config.yaml
num_hidden_layers: 11
hidden_size: 192
experts_per_token: 3
d_expert: 64
d_shared_expert: 0
normalize_top_k: true
routed_scale: 1.73
norm: "rmsnorm"
optimizer: "adamw"
max_seq_len: 512
train_tokens: 476200000
dataset: "wikipedia_en"
Below are experts of layer 6 (counted from 0) of a mixture-of-experts language model. Rows are named router (the router's row for the expert), gate (a neuron's input weights, with its number), up (a neuron's input weights, with its number), down (a neuron's output weights, with its number) and show model dimensions 64-127. Each number is 128 + 24 x the weight over its row's rms, rounded and kept within 0 to 255.
Before each expert's rows: "mostly gets" lists some tokens that are sent to it at least half of the time. This comes from a sample of Wikipedia text that the model never trained on.

# expert 42
mostly gets: "\" |", " | — |", "a |", "i |", "o |", ") |"
router [124 145 100 151  81 102 118 147 133 116 152 105 147  66 135 165 168  90 104 147 125 151 108 144 119 118 117 137 128 119 150 149 134 139 115 129 125 165 130 142 159 136 122 131 136 115 153 110 103 171 160 132 105 144 132 118 100 158 104 145 142 149  75 137]
gate0 [164 157  97 135 123 118 136  74  87 143 132 106 104 132 149 129 114 187 144 112 122 136 116 130 106 135 156 112 150  94 141  91 122 135 111 143 173  88 125 153 125 117 189 115 130 135  70 139 122 102 112 138 147 140 150 116 125 133 101 116 141  93 142 159]
up0 [117 129 142 138 149 119 104 137 122 126 146  97 140 146 142 128 159 149 120 134  92 155 148 133 121 135 105 123 103 112 145 189 148 181  96 122 142 109 147 156 105 142 156 111 114 130  72 117  69  93 132 115 102 112 150 109 152  89 119 114 112 120 103 124]
down0 [106 114 105 114 113 149 161 128 134  98 120 122  98 157 129 164 188 134 128 163 177 136 135 141 154 134 152 193 111 147 143 113 151 136 119  93 147 117 128 105  98 127 100 139 109 147 199 121 107 159 108 106 121 110 179 105  94 124 149 107 120 135 113 146]
gate1 [160  93 143 138 146 130 134  76 139 154 174 113 150 125 135 127 119 119 121  52 154 134 129  99  87 131 111 145 187 103 136  87 134 152 151 131 115 115  99 125 124 116 106 161 162 148 120 131 105 102 162 131 151 136 135 154 202 123 151 122 141 133 155 120]
up1 [130 133  86 139 137  95 140 119  64 146 106 127  78 126 155 102 143 128 163 130  93 136 160 167 184 131 126  95  93 142 113 161 145 141  89 107  93 143 140 145 117 158 156 147 126 153  95 124 105 135 118 109 112 112 138 122  97 149 185 146 109 115 141 170]
down1 [156 115 115 116 125 119 153 110 191  95 123 126 137 120 138 132 126 142 120 106 125 120 122 168 107 167 147 128 120 130 113  99 131  81 115 125 152 136  80  94 135 123  99 141 138 163 127 147 120 109 130 147 168 107 117 126 181 120 151 154 112 101 193 110]
gate2 [149 112 146 139  84  97 194 133 151  99 149 124 111  94  94 112 127 126 124 148 157 131 105 116 100 104 120 105 103 152 115 114 115 106 144 146 100  95 159  96 149 182 129  98  87 139 137 146 109 101 112 125 107 105 106  94 144 129 113  85 163 133 126  97]
up2 [134 149 136 162  73 127 147 142 124 107 142 140  98 148 181 134 111 126 107 141 111 133 150 104 140 132 120 102 138  86 126 110 110 141 102 115 106 101 172 130  66 141 149 112 105 126 125 108 146 139 113 118 125 139 119 151 117 140  88 164  75 123 130 147]
down2 [ 85 141 171 118 114 174 179 147 166  93 117 138 132 133 128  91 132  90 148  86 113 105 117 175 181 129 112 123  95 167 125 148 116 109 160 130 116 103 146 124 126 113  96 149 112 127 132 148 102 103 146 150 134 102 131 108 135 118 125 146 114 129 132 131]
gate3 [129 110 161 106 176 133 126 123 160 126  95 136  76 132 140 102  76 150 150 109 138 147 131 120 132 103 115 161  74 146 139 166 118 125 119 143 132 153 134 103 104 155 155 159 123 139 151 127 137 116 120 119 154 154 125 135 149 117 116 158 115 140 130 164]
up3 [118 158 132 149  89 154 181 124 120 117 122 110 140 132  83 140 151 125 115 126 102 114 102  98 138 167 159 107 128 119 104 111 145 119 134 100 146 114 167  80  58 143 104 138 127 173 121 124 166 115 138 137 125 114 122 105 112 143 158 103 119 115 145 129]
down3 [130 153 120 127 153 136 164  96 148 161 158 138 160 123 120 134  86 111 187 152 116 155  80 102 159 123 179 140  99 170 109 145 109 144 120 143 117 100 122 101 109 116 144  93 117 123  89 147 143  80 126 142 144 144 121 123 160 138 175 101 102 145 143 106]
gate4 [154 114 117 124 166 178 146  88 164 126  93 156 151 125 117 157 114 132  77 172 129 154 128 129 164 143 147 116 112 140  90 124 119 118 143 141 114 123 122  85 122 118 141 181 125  91 155 147 172 126  89 140 168 120 166 156 130 107 128 138  95  87 129 113]
up4 [134  87 108 159 142 144 109 106 173 136  84 128 137 113 116 137 104 136 115 106 134 122 129 121 140 150 124 121  99 144  99  64  88 119  98 102  80 167 130 134 121  71 147 151  86 141 135 148 151 199 119  93 135 144 125 130 133 161 144 148 114 105 104 170]
down4 [158 124 120 153 153 120 150 142 135 170 118 111 112 102 122 138 144 141 132 112 154 143 139 136  92 117 121 124 179 135 113  90  95 134 111 114 107 140  80 110 139 146  85 136 139 147 142 109  96 149 111 158 129 108 117 107 123 108 167 150 151 145 139  95]
gate5 [139 141 128  98 134 103 119 144 147 151 128 145 119 126 180 128 147 141 102 131 149 113 119 138  77 142 121 126 135  80 118 115 145 118 143 121 115 101 127 145 102 120 125 161 180 123 145 120 149 112 150 149  99 161 118 153 112 140 113 130 138 118 132 145]
up5 [149 171 117 126 175  97 121 138 103 124 117 118 117 121 140 141 159 137 125 125 126 105 136 142 107 115 161 120  96 130 107 132 112 165 149 140 146 108 115 144 147 156 107 124 103 141 147 168 140 127 123 170 101  94 114 127 105 188 128 143 148 144 135 137]
down5 [120 134 109 126 150 160 140 142 152 176 125 153 126 103 129 115 123 158 133  93 166 124 184 141 104 120 143 136 153 152 124  93 161 105 118 132  92 118  56  70 155 106 110 131 148 138 104 160  90 103 106 161  97 132 125 165 164 125 124 151 175 127 145  65]
gate6 [104  76 119 136  84 132 163 103 155 157 153 103 119 113 122 159 149 138 139 105 112  83 106  94 106  94 156 107 165 120 121 155 138 132 107 150 107 151 106 116  88 101 128 147 155 106 135 125 142 174 117 156 137 131 130 134 160 145 157 136 154 103 145  68]
up6 [123 170 182 118 100 108 125 129 107  77 111 119 139 141 105 113  99 121 133 132 122 156 145 154 165 160 108 128 106 177 120 101 100 121 133 126 162 136 127 125 162 160 166 126  86 132 105 109 135  96 139  69 133 122 148 132 102 103 128 100 102 140 100 168]
down6 [125 107 162 100 123 103 136 131 163 118 151 176 161  84 142 149 117 115  99 155 114 128 125 103 148 109 146 147  79 120 117 151 146 100 146 120 122 125  70 103 132 114 140 183 148 158 126  90 166 140  86 151 136 113 155 164 186  84 143 110 116  83 182 113]
gate7 [148 139 126 111  99 144  91 143 111 133 130 148 167 133 126  82 151 133 132 107 144 131 187  92 144 120 135  64 117 134 144 111 120 111 165 126 128 115 160 115 105 167 126 151 116  88 130 134 140 134 114 119 186 165 127 138 133 145  99 148  93  88 121 158]
up7 [ 66 113 146 116 174 111 160 115 144 167 171 104 120 104 107 144  82 125 146 146 158 119 119 123 146 169 133 124 145 130 108 105 129 147 151 148 126 126  51 138 150 115  74 135 101 121 133 113 107 130 106 149 141 133 156 136 131 118 127 123 116 147 116 103]
down7 [131 112 126 140 135 148 181 133 110 125 149  99 141 110 139  91 107 137 128 169 158 125 123 159 158  97 125 133 112 172 119 130 140 139  88 131 138 114 126 122 136 131 144 149 122 101 109 139  93 142 103  84  50 136 139 142 128 140 142 121 131 150 155 147]
gate8 [144 128 123 144  80 148 145 149 154 135 114 140 129 115 145 172 128 147 123 149 150 113 146 146 125 160 144 116 103 110 126 147 110 136 151 105 113 117 169 112  92  90 101 169  78 177 114 151 164  96 104 174 102 162 129 148 109 156 120 132 150  86 167 132]
up8 [146 114 154 148 138  80 121 129 131 133 134 132 138 144  73  76  86 109 156  83 103 133 110 130 143 187  99 171 140 132 152 126 140 113  93 142 134 145  90 146 111 146 161 117 139 125 104 136 110 125 169  86 144 123 106 107 154 142 129 142 121 156  88 130]
down8 [156 100 145 173 113  95 132 122 139 111 116 124 131  85 110 119 104 104  86 131 125 131 134 116 133 101 147 143 122 109 127 175 131 138  96 155 129 109 136 117 138 112 109 137 124 156 111  99 147  82 120 121 104 162 118  97 151 124 122 141 169 105 160 107]
gate9 [119 157 130 129 117 117 123 134 135 112 179  98 144  86 112 174 134 140 169  95  92 100 131 117  79 128 108 102 104 117 128 115 120 109 141 128 119 133 118 141  95 120 197 133 158 125 154 119 103 110 119 142 138  62 101 155 132 132  91 104 133 128 110 138]
up9 [105 121 179 126 138  94 134 153  84 110 126 124  91 145 120 135 106 125 109 140 108 107 108 135 176 108 103 137 144 155 147 156 134 137 163 109 124 138 138 137 165 136 143 101 140 190 123 147 143 133 114  98 127 139 144 131 119 117 110  98  35 161 120 116]
down9 [127 136 128 142 132 141 140 103  97 136 149 143 162 119 128 127  93 123 121 112 102 117 147  75  92 141 125 166 131 183 122 148 152 143 157 129 143 125 183 102 137 134  97 105 147  81 144 128 168 116 106 170 117 123 109 124 121 140 127 131 156 145 128 114]
gate10 [137 150 112 161 107 152 132 130 115 152 118 165 146 111  91 108  83 145 104 143 118  96  86 162 177 118 122 146 104 123 140 109  88 107 105 117 110 125 119 128  89 120 133 150 113 111 115 116 191 123 153 117 167 148 141 169 127  74 125 122 166 127 128 129]
up10 [110 150 121  89 135 110 100 141 158 100 116 156 132 143 127 123 154 142  87  63 142 130 154 130 129 150 134 133 161 102  87 109 166 130 164 110 147 119 135  57 129 113 119 129 120 123 119 137  95 156 130 161  93 117  98 141 156 144 138 100 106 140 143 131]
down10 [100 125 110 136 136 113 136 111 144 104 143 163 158 120 177 102 114 134 143 109 123 127  82 116 104 104 124  93  81 108 163 132 189 165 171 155 116 121 132 141 112 141 133 126 143 120 111 128 164 135 136 109 177 156 131  82 112 160 152  98 104 127 116 131]

# expert 40
mostly gets: "- In office ", "| Turnout", "Personal information", "- •", "- Species", " place | "
router [113  96 132 128 173 141  94 120 113 141 114 139 134 146 165 104 127 139  91 113  93  78 110 144 156 108 112  88 110  68 148 135 158 144 138  97 125 100 110 151 144 134 136 132 130 162 100 127  98 121 152 185 134 143 125 137 150 103 128 142 119 141 122 100]
gate0 [145 123 124 161 124 135 155 166 106 120 113 123 104 183 149  94 120 115 124 111 165 199  61 125 124 187 132 167 139 145 137 155 115  92 108  74 121 177 138 134 126 118  71 134 116 140  80 140 174 144 161 156  89 120 160 127 126 134 134 113 150  91 119 141]
up0 [110 118 113 150 119 102 108 172 101 115  91  99 122 168  99 127 126  86 114 126  90 135 117 125 153 129 135 175 141  96 145 129 114 164 138  86 113 118 121 119 147 185 117  98 121 144 121 146 160 126 130 155  95 156 176 133 138 132 172  99 143 101 151 128]
down0 [121 150 122  82 147 159  91 150  98 155 117 134 146 132 117 152 110 138 162 128 125 133 116 153 135 133 111  96 119 135 111  86 119 140 164 221 134 109 177 123 118 137 144 116  87 109 163 128 128 126 118  80 135 113 128 129  88 107 155  88 125 137 112 113]
gate1 [148 122 147 108 143 113 124 113 116 152 102 124 146 130 104  78  96 112  88 123 152 146 100 136 142 132 111  86 120 132 133 116  84 153 108 139 130 104 104 109 127 101 111  97 115 148 110 148 134 145  85 148 143 158 165  95 113 118 145 110  58 156  96 118]
up1 [150 114 153 119  91 107  77 118 175 161 110 108 134  87 131 146 156 125 122 149 145 171 126 109 122 128 134 158 138 121 146 125 126 124 113 141 117 205 154 150 105 149 167 107 111 119 124 122 104 135 144  86 120 134 151 116 180 141 102 104 125  95 141 180]
down1 [ 89 102 125 133 143  94 133 103 112 136 153 162 102 143  81 117 110 107 154 108 109 131 142 163 168 126 110  66  58 118 153 152 125 162 129 122 123 116  81 117 199 129  91 106 111 149 130 136 114 118 130 159 119 110 117 122 121  95 151 129 105 146  88  90]
gate2 [155 129 131  84 158 104 134 117 102 140 120 114 114 150 135 105 158 131 101 157 136 122 112 107 182 117 127 128 129 117 120 149 152 126 106  99 111 121 138 118 111 147 159 138 170 141 114 147 134 149 130 115  96  97 132  86 128  88 152 130 141 128  61 152]
up2 [134  80 169 166  89 123 106 121 122 139 127 121 157 159 127 112 125 108 151 133 160 125 124 101  83 112 159 150 125  98 103 137 153 109 154 106 112 104 139 123  73 123 147 100 115 127 167 151 160 147 125 115 129 162 137 136 139 126 125  72  89 119  96 140]
down2 [113 135 155 124 149  92 154 121 151 143 176 143  82 146 146 103 113 165 147 121  96 171 108 103 105 137  89 137 136 125 175 162 158 139 102 140 123 133 151 147 150 144 114 152 156 140 170 110  83 135 141  83 132 116 122  84 117 145 131 135 172 137 150 168]
gate3 [104 167 121 101 125 130 151 100 105 133 154 163 115 125 160 109 133 139 128 117 108  98 153 124 129 134 117  98 134 118 123 161 136 131 112 158 128 110 132 140 143 137 167 126 108 100  95 125 129 151 129 106 137 184 137 127 129 184 151 121 132 126 155 144]
up3 [145 164 157 144 162 146 130 119 143 119 106 133 131 165 122 137 154 163 120 125 181 157 169 125  94  99 125 109 131  93 113  99 144 100 108 141 153 109 129 135  98 111 159 124  98 113 142 132 163 179 138 159 116 118 177 102 128  46 157 168 113 124 108 129]
down3 [108 131 121 119 115 122  89 129 119 106 117 124  95  73 112 102 138 145 144 133 162 102  79 153 167 106  97 117 134 113 148  94 152 131 132 121 101 140 156  73 155 123  93  88 162 141 104 132 152 103  92 128 111 126 108 153 136 142 123 120 128 152 143 176]
gate4 [162 130 135 127 121 125 122 150  89 167 124 124 135 116  94 105 132 127 127 105 117  91 145 133  65 107 137 117 112 119 114 157 130 113 108 140 133 122 147 153 137 167 124 122  94 106 134 104 128 130 113 127 119 134 140 117 148  82 150 155 164 160 149 185]
up4 [179 151 146 105 167 127 166  82 134 100 149 109 104 180 126 125 158 146 127 146 134 145 127 114 145 164 110 128 127 141  92 152 145 144 167 118 120 141 117 136 151 152 115 132 120 191 139 169 134  94 146 132 147 121 126 109  93 181 120  85 162 130 118 137]
down4 [156 113  81 118 127 141 129  99 114 157 128 119 141 148 143 159 156 142 128 159 133 117  88  89 139 112 120 104 213 103 156 198 111 151 114 125 114 116 139 124 129 121 141 155 148 128  95 137 112 117 135 154 175  99 138 105 126 116 183 118 133 124 138 156]
gate5 [130 108 148 142 125 156 131 141 122  92 147 161  99 128 128 104 128 148 123 112  91 118 145 128 138 110  79 112 123 124 142 130 123 116  96 108 149 130 105 164 141 124 112 159 112 115 190 150 106 159 146 124 148 129 122 161 102 133 144 140 118 121 159 125]
up5 [134 155 152 125  80 111 138  98 118 105  84 126 132 135 128 133 136 185 136  93 181 130 140  99  97 153 134 115  96 136 103 147  98 147  90 161 142 118 152 133 155 140 158 140 117 127 121 106 136  74 151 114 116 110  97  97 148 102 163  72 122 145 114 104]
down5 [107 120 127 121 105  80 123 141 126 120 115 119 147 132 150 155 141 129 129 148  86 154 127 128 150  95 132 167  94 132 107 166 109 154 119 115 116 150 109  95 122 107 110 175 149 112 134 100 114 154 120 141 133 165  94  96 100 136 129 143 140 117 101 138]
gate6 [130  98 122 108 173 103 110 132 156 129 143  85 116 125 132 133 116  96 131 114 154 107 116 129 102 118  63 156 133 151 136 128 122 111 107 123 111 156 138 144 116 139 135 140 114 141 129 167 144 128 152 111 126 181 129 156 107 186 115 119 116 136 140 150]
up6 [ 55 114 135 134 123 128 130 129 132 154 171 136 177 134 172 169 103 118 138  97 164 122 108 111 125 130 139  74 132 123 122 161 155 123 119 160 113 109 118 111 146 165 164 119 143 128 167 118 136 124  69 126 123 155 132 135 142 129 164 125 134 112 172  45]
down6 [155 141  93  71 157 164 100 126 136 109 140 130 115 157 127 160 160 108 129 162 107 159 140 109 109 150 166  99 144 134 122 139 154 118 123 146 132 104 117 113 171 129 120  89 120 147 144 136 141 149 148  89 118 113  76 109 110 142  94 153 180 162 140 162]
gate7 [130 113 164 131 120 106 107  93  96 142 109 143  98 152 101 106  98 104 165 132 152 153 114 154 187 146 157 122 119 141 135 153 108 144 120 141 130 136 139 148 169 120 153 140 132  87 101 151 113 126 121 152 136 102  55 160 158 150 141 144 139 129 148 177]
up7 [125 136 141 170 115  91 149 155 161 137 133 131 132 110 177 158 107 181 133 150 166 109 134 126 104 139 137 131 112 133 140 167 135  95 146 151 115 164 142 132 114 117 153 135 119 118 170 157  88 115 162  89 131 162 121 102 113 106 122 127 118 148 126 101]
down7 [168 126 112 165 105 118 133  98  92 132 121 137 129 121 117 129 128 108 166 118 117 119 134 138 141 132 164 114 132 108  88 154  93 184 128 157 154 126 147 114 138 128 153 165  97 157  90 109 129 133 128 124 137  74  67 159 133 138 144 151 154 112  69 173]
gate8 [ 84 130 128 148 138 109 125  67  90 153  92 143  98 142 140 147 120 145  99 137 174 118 130 127 139 146 126 131 124 200 103 148  86 131  95  72  36 114 122 121 119  88 100 134 101 122 155  97 119 109 135 124 125 152 143 151 131 114  96 159 142  86 101 131]
up8 [ 80 158 139 132 139 162 167 147 113  98 126 118 142 127 105 127 128 128 153 137 127  82 133 133  84 127  88 127 125 111 123 109 161 127 143 117 149 127 141  84 144 150 153 113 140  68 162 144  91 131 140 127 154 152 113 152 147 110 134 116 172 100 170 139]
down8 [155 134  93 136 130 122 105 131 177 124 133 119 132 108 153 110  66 133 121 164 157 175 124 136 191  93 155 145 148 155 150  93 109 124 135 124 130 117 123 170 102 117 138 133 122 163 127 132  93 163 124 170 130 151 167 101 152 155 106 124 142  84 110  99]
gate9 [139 164 135 137 151 114 127 108 135 119 188 157 162 138 121 140 172 142 145 148  98 123 158 138 144 167 135 138 108 116 114 158 166 134 123 120 113 101 141 100  96 144 118 112 148 139 124 115 139 120 115 117 102 137 134 156  98 166 139 120 123 122 144 188]
up9 [ 91 123 120 134 141 173 146 147 122 117 147 127 142 143 124 106  98 137 118 140  94 112  95 145 152 113 104 177 145 150 141 127  85 169  94 129 145 102 138  77 165 104 120 102  93 127  75 126 146  97  96 175 129 123 112 153 121  93 121 150  58 123 135 144]
down9 [131 138 153 129 126 103 120 120 178 133 136 114 113 134 110 134 123 139 101 122 114 132 146 119 121 129 154 136 157 131  98 140 154  87  79 154 131 100 129 175 118 116 131 145 126 100 105 132 129 137 128 136 115 114 142 115 122 112 128 145 123 145 131 106]
gate10 [129 110 136 119 114 111 149 115  92 116 163 148 175  89 114  95  71 116 127  78 130 152 139 101 119 110 133 122  97 137 101 132 140 111 115 167 128 136 129 174 160 102 132 131 155  83 135 100 184 103 115  90 114 125 143 114 115 113 135  89  95  93  89 126]
up10 [147 151 116 106 125 101 109 136 135 119 165 143 129 157 128 162 162 126 174 130 118 118 173 163  98  97 137 138 117 145 111 131 104  86  46 157 112 122 137 109 120 116 124 107 106 149  92 108  90 147 130 122 101 124 113 151 146 154  80 103 139 137 138 123]
down10 [139 152 159 144 121 138 109 105 124 133 143 145 145 133 125 144 152 118 124  95 140 115 169  92 153 125 139 140 123 123 177 185 139 163 124 166 143 137  99 114 164 148 173 117 143 123 108 143 105 100 129 110 122 115 126 121 109  95 127 112  88 125 129 124]

# expert 9
mostly gets: "″N ", "==See also==", "Scientific classification", "- Born:", "- Born: ", "Personal information"
router [147 143 152 130 103  97  89 134 159 125 137 142  65 112 125 143 150 147 119  98 126 127 120 119 116 127 163  59  95  91 110  67 108  93 141 112  83 146 131 138 125 142 141 147 130 145 138 116 100  84 135  98 152 139 132  83 149 136 146  82 114 133 115 115]
gate0 [139 150 139 133 113 190 152 105 127 133 189  98 127 128 122 112 131  95 160 128 156 105  76 140 128 125 142 112 162 133 104  89 151 140  98 136 109  98 138 112 124 192 112 152  86 137 134 133 146  96  97 122 103 151 154 119 147 122 160  99 108 136 115 151]
up0 [130 167 159 139  56 139  90 114 146 129 154 135 145 145 114  94 133  89 112 120 111 142 132  98 161 137 135 132 119 169 120 157 109 138 140 169 137 145 127 151  97 171 168 110  91  84 120 116 136 161 103  85 142 110  69 116 175 137 159 105 115 127 116 145]
down0 [101 144 125 106 177 105 111 120 149 153  99 168 127 139 176 133 105 151 156 128 135 133 112 134 125  88 145 148 131 125  91 133 107 122 164 153 111 147 115 120 146 104 144 118 153 129 138 101 100 124  64 158 119 103 117 148 132 159 159 115 144 153 137 129]
gate1 [139 112 123 117 139 134 122 101 120 130 125 145 110 136 150 173 147 165 181 130 106  99 119 137 111 111 150 130 133 120 124 119 104 126 141  84 139 107 102  94 134 103 131 135 181 123 128 156 128 126 123  64  93 132 117 110  82 157 137 128 127 115 143 110]
up1 [148 142 128 157 109  80 157 103 101 111  97 135  76 143 126 128 147 153 162 127 118 100 129 144 136 138 172 138 113 150 108  75 120 134 142 168 119 112  85  89 136 121 131 154 119 130 100 149 162 120  88 132 171 121 130 125 118  86 117 145 141 117 129 133]
down1 [129 124 140 154 154 112 123 148 121 123 152 161 178 119 100 111  72 119  88 119 131 101 151 126 153 129 124 143 149 134 143 145 132 152 134 102 149 114 111 117 105 139  72  72 113 124 145 126 107 173 155 117 130 152  74 139 124 123  89 132 151 137 141  93]
gate2 [132 100 140 122 146 144 134 100 155 173 108 143 118  99 138 123  95  92  65 129 173 152  55 124 139 140 156 109 114 203 106 139 164 124 148 124 153 128 137 158 131 145  93 124 127 119 109 150  74 129 116 131 166 107 112 172 139 111 145 115  98 144 128 102]
up2 [137 138 147 139 123 119 150 174 139 165 169 118 140 138  99 136  69 202 131 124 100 108 112 115  91 124 151 146 168 128 111 130 128 179  87 140 140 119 128 114 133  88 164 117  82 171 170 107 136 104 120 130  96 106 155 139 109  99  96 115 125 118 134 123]
down2 [132 127 120 120 185  88 132 152 110 130 112 131 119 170 118 155 125 137 129 110 137 117 135 123  99 100 102 118 158 109 139  96 158 140 131 129  96 159 127  96 116 140 156 124 132 166 110 132 151 134 135 131 125 159 109 138 136 126 122 138 149 152 158 127]
gate3 [ 98 152 131 139 102 115 172 126 148 165 163 166 126 154 141 171  94 137 187 132 116 125 113 132 141  99 138 120 116 109 129 150 130 137 159 174 127  68 157 128  68 126 123 170 169 131 110 112 174  91 167 163 139 142 127 147  91 118 149 143 165 120 147 137]
up3 [136 152 122 107 146 125 130  94 163 123 138 186 105 152 101  96 141 149 142 143  99 183 124 100 125 127 109 134  90 154 140 114 129 103 164  96 143 165 132 139 168 166 129 165 166  80 106 151 168 116 150 120 133 138  79 130  79 125 124 108 170 147 149 133]
down3 [176  79 124 103 116 138  99 136 104 106 140 137 126 144  93 100 102 116 193 133 155 105 144 118  75 148 128 154 126  96 159 169 126 128 130 138 147 143 171 128 154 100 146 177 138 118 124 180 107  83 160 110 160 153 172 158 155 133 150 127 127 174 156 133]
gate4 [114 106 171 161 113 116 119 161 143  86 100  78 115 132 131 149 146  93 168 173 120 151 121 122 107 162 150 158 170 125 128 138 112 166 112 105  99 139 111 145 124 124 152 108 110 114 131 156 123 100 162 105 143 141 100 136 133 152 171 100 131 112 141 108]
up4 [126 140 144 143 121 141 107 126 180 111 123 107 129 138 156 113 136 163 141 141 114 155 104 129 101 117 172 146 176 123 131 122 148 192 127 120 154 153 143 133 125 153 121 138  89 124 142 110  98 122 113 108 123 108 102 105 127 126 129 155 135 123 121 146]
down4 [162 124 117 141 144 145 114 106 166 141 102 128 134  88 107 106  99 147 135 163 161 130 117 122  98 135 134 107 148 132 128 109 145 191 135 122 115 108 118 113  97 153 133 154 130 123 127 109  88 100 131 124 124 108 105 155 115 158  97 127 139 105 131 113]
gate5 [128 119 110 127  95 136 125 135 130 141  90  78 147 114 112 114 136  78  89 128 128 178 124 113  98 160 118 115 141 155 102 112 131 126  94 112  55 152 135 120  85 149 146 112 113 114 158 122 131 121 130 116 164 135 149 105 127 117 112 135 115 111 118 170]
up5 [101 117 127  89 133 147 172 158 125 107 108  80 142 150 122  91 115 143 134 180 111 163 104 119 111 161 117 150 141 122 129 147 128 179 132  83 133 127 107 124 150 118 115 133 104 104 108 169 132 130 147 104 163 108  90 128 117 102 123 153  96 135 169 151]
down5 [ 79  93 151 121 116 117 135 145 148 155 115 126 120 138 137 121 104 171 116 177 179 131 123 142 119 141 121 138 132 164 140  90 130 132 137 118 130 101 170 147 114 140 121 165  82 127 154 113 125  86 124 124 136 160 152 145 153 142 120 125 108 105 188 117]
gate6 [150 121 128 127 128 156 142 168 135 124 108 167 121 137 185 154 117 124 118 129 100 102 110 127 164 134 135 140 148 142 151 167 111 150 125 116 166  96 155  85 134 148  89 147 147 110 127 112 137 134 108 158  99 124 128 112 121 181 110 119  93 115 136 107]
up6 [117 109 114 149 139 140  79 112 137  95 137 118 108 154 185 113 103 137 133 170 136 119 145 161 161 109 107 118 113 133 156 129 177 132 146 148 155 138 108 101 121 126 103 107 169 166 130 101 115 153 114  95 141 184 124 108  87 121 136 177 131 145 115 113]
down6 [ 82 122 121 127 123 110 175 114  97 144 150 162 127 142 202 133 152 121 100 139 149 100 168 132 131 161 174 105  94 113 152  99 111  97 137 121 119  93 123  98  82 125 128 140 114 114 151 118 110 148 104  83 128 140 112 117 159  60 109 110 108 129 136 126]
gate7 [143 118 167  78  83 157 130 131 118 118 101 141 100 104  87 129 145 107 142 125 139 147 144 113 143 138 101 135 112 126 117 157 111 151 145 123 122 107 149 151 109 137 163 168 123 130 115 146 116 116  87 127 155 116 148 151 146 147  44  99 117 122 117 144]
up7 [149 131 123 101 100 141  98 143 145 110 107 108  77 126 118  96  98 127 129 169 138 165 129 162 142 154  98 157 124 121 111 104 116 121 135 117 147 151 106 152 113 123 141 121 102 111  99 141 140  96 101 147 173 106 135 165 142 103 103 106 113  95 122 117]
down7 [181 153 132 125 163 127 144 101 125 100 150 150 123 160 109  94 118 117  80 161 133 182 119 145 171 119 150  94 115 138 102  88 139 127 135 149 174 137 119 114 119  92 152 114 130 111 100 135 136 128  95 129 132 157 134 170 149 109 121 105 157 153 123 107]
gate8 [123 152 116 137 133 147 136 125 109 129 140  96 164  93 155 107 157  56 122 109 167 139 107  91 102  99 147 126 102 148 147 136 166 140 152 145 139 158 128 158 145 117 144 159 108 133 154  74 155 147 147 166 119 138 172 115 101 133  90 149 153 149 109 109]
up8 [112 190 132 143 100 163 146 148 115 154 201 151 137 129 152 151 119 146 129 138 144 106 118 133 104 128 130 144 168  94 107 162 143 138 131 181 126 118 135  87 151 136 113 104 107 118 144 151 147 131 129 119  93  96 168 139 114 114 115  74 133 109 168 143]
down8 [ 86 146 105 133 155 111 168  89 107 111  94 133 127 130 114 110 147 119 100 117 161  89 110 127 133 118 114 117 149 180 162  99 145 157 150 119 168 123 139 168  99 134  82 170  92 160  94 103 143 121 114 144  67 163 121 110 158 125 118 108 148 138  97 116]
gate9 [163 159 133 108  74 113 146 136 128 108 112 127 152 104 108  98 112 106 149 128 153 148  95 105 124 143 133 113 128 132 149 106 146 131 157 153  94 146 188 174  99 156 172 135 117 111 129 131  99 112 131 101 152 148 125 141 152 118 141 142 123 124 123 110]
up9 [107  89 121 141 137 133 143 100 128 132 134 138 162 136  97 135 128 105 114 108 113 109 139 115 179 155 122 108 145 143  98 134  91 117 149 141 115 120 159 145 192 156 163 108 134 110 129 183 129 123 123 120 108 135 134 112 142 130 109 125 110 139  91  84]
down9 [123 112 139 114 133 169 124 115 151 114 164 140 122 160 116 171 126 136 115 170 134 101 144  87 118 109 123 162 129 109 139 110 125 108 110  91 165 104 119  81  88  79 117 153 128 103 101  98  89 118 171  78 113 138 115 126 116 107 125 121 158 120 141 161]
gate10 [140 153 163 114  93 136 126 166 135 110 122 100 147 152 138 113 120 150 124 125 146 141 115 113 103 187 116 137 141 137  77 115 119 137 101 153 138 139 160 151 119 164 133 147  98 115 123 128 140  96 146 103 144 112 120 132 151 148 164 108 113 122  98 135]
up10 [131 119 139 106 144 138  93 156  88  81 126 136 137 137 105  94 127 145 168 155  81 117 155 149 115 119 129 113 131 109 120  62 111 146 144 147 126 141 155 148 121 158 124 144 129 142 151 155 114 127 133 120 145 110 156 156  87 120 123 125 108 160 130 154]
down10 [130  91 140 131 121 127 107 127 142  93 107 147 112 148 137 146 130 124 152 135  93 130 125 109 132  76 151 128 133 140 111 118 145 141 148 136 134 174 163 113 111 104 145 113  92 127 147 149  96 101 115 106 121 132 175  76 170 109 131 112 180 120 158 103]